Below are experts of layer 4 (counted from 0) of a mixture-of-experts language model. Rows are named router (the router's row for the expert), up (a neuron's input weights, with its number), down (a neuron's output weights, with its number) and show model dimensions 0-127. Each number is 128 + 24 x the weight over its row's rms, rounded and kept within 0 to 255. Numbers have three digits each.
After each expert's rows: a language model's description of what the expert responds to. This comes from a sample of Wikipedia text that the model never trained on.

# expert 52
router:128104141108137153107143086118143180144083135122165105135131098158144121144151104109092117153169106089125122081149141158111137134114138122117139141100080150139127133119133148101100187128145121143112162114126104146122146132143140099153134095125098113123106168108129111091118136195132149136132135113132146106107142126122142126047129131155173124130153160127077127131145105088109141122119
up0:152131148127150113142172125115139129116081136125118143105126156147085128102093103122161112133097132091134144134100114171133161156152119118115133157101069119125133135104109158178107166136134097146172122101159125175121135134134171125132128154111107095154094103129106119135096162119155120147152151117125123175125145083127142145121115107118156140117109187115104086150121117134161142104130
down0:170097101143132154123157072123124134128129115160125121150154106155122137124094121112137087116123132083141098128129162137145123117123101136154134129152150115138122140129111141119151138123107103147118133136109147109116121162119138144139092108131147146153110153123122126124196168128127106131132084105119150130153089166161100126154105127079141120115113145090156059104099102146096139126133
up1:128125146105171116130126138082136111123152138152157149143124127122130104140144158138114158112176097136096164163093095124176133097119079142125145158121157133176144144105113104141127142108135121112106152092156149130100154142152158141134111120086155131145110170118120122135130105137116095056128123103110137116120122096145110128143118111145125138091125141165138177097142122128159154131125
down1:131099124096125139142127125136125105103119152151125127141139128152193117083099161161119118100168112131093115150120119120117117116116132154144138083107101125101105119119137101133125103126084102143129136143138119074145142127132122147114153138110148079120141130127143083099112152157137139147136146135126119105145128173113084126105111106152141114147151107133141100122128139120087138123152
up2:163111121150160147159144087155128149126123143128109152161115160085083110146112094121146144145114123181125135152143143130152115157173183121085119098097096131128117052103092134146143155087139135121111104129077160131133158107148134169146131111114098132148093100126127105127176118117097155132115101107077134109133114095141147125138118146153132142101098115144113186101120132163159137162132
down2:154069137115116136154142099097106131127144114148108135144137105113120118183152144113111119151123134080110150196115176089133093091158116129141105157163168075103133113152112125115113159124116113102144131118099149131133121138123140147149134098149150142102101118130092156124129175155165129179144088104141115098122135125181112156121148146143106176112124149134138145109138130114151174127137
Consonant-heavy word pieces inside Germanic, Slavic and Nordic personal names, plus New and Mc, such as Kas-p-iarovich, Kh-ach-anov, Wil-hel-msson.

# expert 53
router:139155110151145170122085135104111117114096084112090175116076118146149117158111112115106141109140117116134109151125136154128134122119147097138128113121143138091143126122132115097137115110173094115057114134139119090129161091128137119127128116115160157091092125144166124130081127134154109141088135143090123086105146100142128135094160164139142138111130121150114160103155118113125129144189
up0:129112153136094103135180150177113164115131121155143083126091092109145148157159130156117102126131151137133125120149104094116155058129152136165114108110125161169130117153163155135078163087150138101117162140144122132118093111131151103141132094138131147116084120189068121094104158122116149139090152166129107138126133117138121098117186122124146111156120147167128167123168123149140103141113
down0:119135121183098128139149105182146128127126144115127147156119126105146165141119177127151172134124122176120110100105145099187116102117119127124103101151156100135129149116135133141158172143097094133137124126102123157122126119101127110070103164107119124162144097104132156134147133144148143088134123138086123111107097156105141151155141147139107147135117151129122138099128093131146131113121
up1:135156138141133114174114106136163098159135145123120133126134154148139147176110127136121131154123111110092163119174103087085120094102157108133131125123156098127104121163103144141135128153138133127156111083099103109095105121102138128121121099135106108133107130129127146120078096103099109162106156163137094116143141115176138117127187165068136151115125117147085147132137100101115147125112
down1:124135109147092115157114065097158129130136125142181113114160141152143141098138115130128139172092129111126134146101090119169129106105117115113139143150132122152142157098103133140101137132187098106117136115124142129153182135122134128120153113114135175121112122128172110136123117138131116122124125118099144157120122127151139127145130129122121105101106138152152090144119146119136100166124
up2:099127091130145148151120142138150137126146111112084112147176124128138138124098128119151146126170113150121103119070113158116146134096110120149110164103110120093155141134118166130107122156113158150134092109134141119102131082131130102117133116127102083104131088119115142129113139121116145165124143150148100138136115174109123146144138164165163090125165131151138153131117143110136116143174
down2:117079132119111159113127166151110103099127151086124123123128102202125138141093159114105072111145142102133155124134111097131148196090089129164140119134104129123131139144126132127098091130114168174124132152152146129094122105156140147151139129097136141089101088152148118137150158144127134096145119138144114115135116141106151141166144164108120117144097123145113126117143143114148064161131
Word-piece syllables inside Indian and other South Asian names in film casts and election tables, e.g. Sreekumar, Kuthiravattam, Swatantra, Bh, Kh.

# expert 60
router:156077126143131138133132125095134144102100164128145136108135130132135143093117105145137137127127140112140133108100163103096143123149134092127139150102108090114126098135114095133112148113154106152123111150122214132111154137176081126130149126099114155146128146107161087111120136153088097132145116104098135106105109117107124165127187141117177131119139127123136110103093106168098148136115
up0:113103077147132154104146123170110151123155111147091088113168119123140112129124138126146097147136117147137104118100156138119072110139160163116138157131180118124168152084142108144129122142147142127158156134138135136165108137156115119138161125135151105101133147150114098128103152131125163170122110123118116149134155108128133111164142156142136126133104161096161105121087118082084118180150
down0:125195128115135108122128100125153114119145154086118099144131121139127100167095123135115133127138157104115164066120155154140154140100131115161139129173119114118122132094152138158124146175098162146111096139139131133118125122085144114120135104077159108121117078160129146157117103145109137110134109163111169132122134090137125152139148075153071122111134131146120166131131129132142139114139
up1:094178099136096146131090134122125161135116123089110133162157166120133183164098146174106171155113140136102115108091126166137158142111138103136133146149131193113103137112122116168119145161165108110117122154101165092100137137152099128118126128121089158111149144132180145114162162127097108138098090109113144117127107153115124146109095103149132152143112100125152123108137137095148170171128
down1:175136119121162136110120121112133127106130148144125151155136181118116155101123132123139144143098160118135109159107138133159094100104130167102143168162137088136118130129099126175134139102156134133163136106101091120146110138129128144127142109097159107137083147112099117121146122122135129139139144138103136107121117143118055077137150114100105132093116158094123127085090130136123118136126
up2:124102096118162140171153119146133144124107132109108152120124135140119101166102130099123146144137115153092099133159114150113124173111096175125095183139098103099101131134133104139132137150100092101132125152133128092166126099158147094101118176142129098135120138111104136111120167096100133139123162120158115103122081125152143086106140067160118139087111123125134130107116119152097158139128
down2:068158104119098104086120120103135112151123125167082182107154146119156180121113148107149122150138125124138140120117130112105086141145114127113121157140163156123162134194081128111146119102113095117113132130120134126096159146105131144125131079136087130112101115128086144113123128103163103133126134172120105078167126104142115108127087118106136101130134101133146103140139098134141091134153
Prepositions and role verbs after "was" in biographies and taxonomy, especially "described by", plus appointed, married, created, under.

# expert 50
router:105170134138135118189120149134162147110084149136136110101136201148168112127152138124137127139147157127134133142120118127159122149110157176138080145103148152131104149084134154109107119125127152152158123096162116082131127113095101101110169110113093139121137127163164131123115128109137120134114154145113156104098104097113100127165129141151173121134123120170125118162168161102148105154147
up0:121126133093122144127114112108112119127108108160146166112108093141151149080098125154155106156083133114135114104123142103137105105121114139118141156154132097135145127144159158149089141172146144149164130151122146128148099110133130131092122134129142105121141093134163188082122156120138089188143102167173116120124090130119146112169141133126148177132134134143123129128112101146112152145129
down0:136103139143163121153121109150121127118141095123173139162107111135102142128128139142137130154122109117092089120125166151110164176093131126115139118127158125109189095136135080129087149126138157131094163151089136126146143140104119122137127062120120161099142128110154154116147158132096150114111134110096132136110184105133146187130096134159135161147069065103080130124066127105142115113115
up1:112187095095126120137141106139168108134135152077117121132081120135157113143093117143129128134144183110105169171138156157123143140135106162119111136119108114139100177083119180150154111124160163098128090108123169142141112141121134158125108114137163138108149120125149087156115125133129154109101165150126110139112100121099109119114143141081149118174142117136127153123126093125103105114134
down1:128176117125109137113087145136138112120144091114139092097111148086137076127099098134158134117128187158117136128089138103109142148146068132141142115143114084158096194124137117150158123143136137113117115120134125134119095136129098135106141131116115111189120099117117110120118126085115124117142098184128157065143084173125123133124108108141136134106144115143142151110096124124175114111142
up2:104131140162127117133120100160137131081128079167083092157123148129140136146085135107129139139123137160142126133066133142184123172131115167148129094147115198136159100137128172101116109127130126129158146131142095114162157106130114114132148094138123145116090093150110130151147117121136142130081124134128101159150133104125171140150137105142094140113171134135151126094133154099173109091129
down2:137118097123121086133112119134130111097132139144105160133163098112082128090118150114172128167141151151114096116131109160052155168112172106104139137065150137163113070117125106131146078154116172100145147155162123124140124142143180090115122127174127127158131123119151116130161157097170098132117135111116143129127125123127115117106135159149116133083138136114106141149101130125131146108101
Verbs of winning or receiving and results-section words, such as won, received, earned, Score, ==See also, and pieces like App-ear-ance.

# expert 62
router:109115104139141106153089140131151112094106171138118078134113154161110147117154097110115134111121142109108143141098166132097129099112125100127145152107130127098114101076133132109126147118124136116149122128156127116098168126093125150149125110100132146109140093173164125103138125131100112110116110101097140160096126101100068178111126148143144146157105181109133136133178144101115136110100
up0:130137153181124116148154112110113154123164131161103128114137114112117118081125123114104131176095146125123114136180108134145183179114125140132115142128133101137106136140129133129170137062115165108092157139131172118114153122144167176145132137130109096110141107125136100169147118108149161098117095144124124135125107096121104096093168171111117122142121140097165156124111126103140127102133
down0:102143122148112130086114144162113140103131139197139125133154155088138133130136128144145129133132114149137116158159158091128124134088109148128105136132125070129132158153140117112125112149091145107139110169146114117106135129123134088075108096116070126079114097118128137156102126113129144132103085146126114110107119160114111137121123126155125122100135091141127147124132107118080153111135
up1:142148109138104156186110124126137178083105146121136139123124127108111134091117120127139131142092131125122129153140125130070087117140178123137134154120155135131106123152148141113110137140092129091172106179116138114121144104161115136137119107099156106096139119154123116133183168170114092144160094104117182139158117112151163125132121185119125178149154145153141150110162135163154121166098
down1:110095140137088105162108135121129147114118085124137148126147159187126076097157130123078165126151122103119166159117144115129130117122149142158097148157104138143129115146134097122134145118136171117106131138114135133193108100143107135124177132107165123135135109121150120133139098131108102131121125152113160122159092174155117140109113137150140133096139157096108124141132158165158135120134
up2:159121169163088120147118145143119112143063101135117163168135141134106112100136154146077120144131122143094134129127091134119124120100129118157104160132156103178139082181081137125129128152083107165147109129105129089136118122106103146113099121106131117118087132130110108104143148138115064140130151101160127156085129132093167121089120178110143138136140160132136133106100127114159186165136
down2:130133157167126142163135096154098096110143119099088131157097140150115110093147113113129139156160122146166150131118157133122129142135146106113137099104151138109168168155127133113137122104116144153117105133060141164081108162113152069146117131154152129101122122114108135109166131125141115150145135097119130144124131146100156141136103150107164127130110138148125129146149147117133135136133
Function words and participles in scientific or technical prose, such as found, caused, associated, described, and chemical pieces like -ygen, -ethyl.

# expert 3
router:132109092133148097135113129132146171114115158151161118134165136145077119131154181124123074161166153161170145141125153104115103127134056104131113173086095123113129117098138137122099142133114096145118137153118172150109170146103141153115140145129087153133166137129124143103098126151147045137110109133162136147106142067137129113110144148111135142166100113145115121130121127113114139112162
up0:150119129148081092117104086096144113148141089129150146147146127113141115133127132132088173132100102103093123179136113076052168140099203153163086107140151118125095164136156171155133083140146122133133119149139169140141100173131111115088137134108132144119075137149165132102139127098149167126082171145119111074086147127101104104098129107111159073134147128108089117158121116134129122188143
down0:060114113136117133106142097137103078113085149143081151108079148097106127129126107121119139104128161119106072164109124166137116134121137159144141084121142157117146101153093122101142154146144113136108104137133113123121143102107102102136169101154121083129146163112073127154148129105118138125155176144126103123131107120085171109111104097172078106094113123141168149150161163153112176128180
up1:131168112152132132115132133121084152112105133148132129169123046152137147105097152128140141139131109125155144124106141145190148107100129102166127187123144132097136134122131152140086133119143133123116132129120122156115152152101138171125079138108119162121067152097135138105156097172108142161140159125142169116119116115106152133163101154121139135161167162148144158132125112128142126106122
down1:130103141148148165148103168119134120131182116129157169151143103147117136109155133140153103110104133149146129113136140127094172111134119124164118154116152099111120159121107124134193139154163066130139124154114133118108107144102100098143145097133160121116143130142116129151092137137139151109154148101132111115068127097134096162150143126130154123131113072142166134104108101158108120096088
up2:116137122124116105123148147179135141163115134074120099106141110129139155092093137097106174158119099127129110140114128116133100104128095158156130119106154119125096094138138182112158145164173132129159111094134139152105142101140144151136185092112147157180140134132148119066129118090115124157126156097136125139101098140123149141141136090126117159119116116130128151093144147103134152144151
down2:145153152086147171131097114125148109120112103138106150155134136118133132118149100085160155118159122113146157140154118127122129128124080115148127097117106163133115151108102136131110140137111156088185146129122057163117127116146101111118113119119106086121117088127156185166103128112130155172113140165153105132132111126124137125131165129080133139111103157130120132119132144116118109099101
Words opening a noun phrase, mostly "of" and then "the", "its", "his", "their", as in "title of the album", "end of World War II".

# expert 38
router:141124095088166139131104173143130174145101108119133122105136187117073166064138120102175117106138123083153090158142108102139111142110107150114173135116111174136147124129101101081121141128123114166154139140149099114130126186141122135104153134135091118160132107104147116126160117132154116135118134090116159152116154105120180148116155102171157147134104107126118123096138111142106145136122
up0:120127058147117144133134103085122107160135116157118168117145129153081106148126120143122112159138092166127114116126118099167082165154133175160132094081165114152118149165116123120112126116130166134097134122130113159109081147109169161144170153133097158130119136100159185135150121126122096124135120149154142074110151094140129130116184116184111126159067128148089145116130132159162167136135
down0:091179154121168138110121157107111150154129107095182147116076112118105104137162121144087079159114078099133094138115087106142082115157122117141123170116117138157127190102114138079128137149145134113089107148131115147130167156138126141147074168094119087114137119081129110109074088138091146095132116131141154137120176148142106119126138129078138078123146136121159120140176131128124117093165
up1:120156102153141144155140205141124081170073143100142146119112121092133124096118152131126178122122133137145118134163156089103136146145094124151111065153113113129130118123148178140156114108144147145112155118068121146173128163155117137095117142147081152116155148154103125135103167121102147116131148120124120143117161119146165101082187153101144109156139164120108156119103127116184158113125
down1:106119149135131184152156111140148091124174129133117116128141109082131166113151127110130157147139117138149100106101175144147190152125146096186154088095134147128130143102143138100122171115121155050149126122136131127138144167149112149117137105143101130131152124147116113122090140118125124107137112149161192096156108123105109117097107124102143106091102137155122154181131135077123094119076
up2:139098136136105121187120127126111117136160115139112102115165064138116130132117094183125104117167142111109123132133150106142120119117125135109116097145155118140099122185110114137135156116158153132183097137113128132125138128118124131103156088105190134133092116078146094136161143129091168126135147075131116102122091122133132102126176126173072152184190099163130083114170108149114129157136
down2:131129171159140095100147091087150151139176114098092116134153128119175165155134149084183100135081133132148139121150142170110140140165116090111102106116140150145148147108131116138144163104113132140154126117075152134112154117142122150117084099143117143129138153087129125132091131089111175102121113140126124102136102131155064118088143116121180118133147119182149135155122110146139128107101
Determiners and quantifiers opening a noun phrase after a preposition, such as a, one, some, many, several, all, this.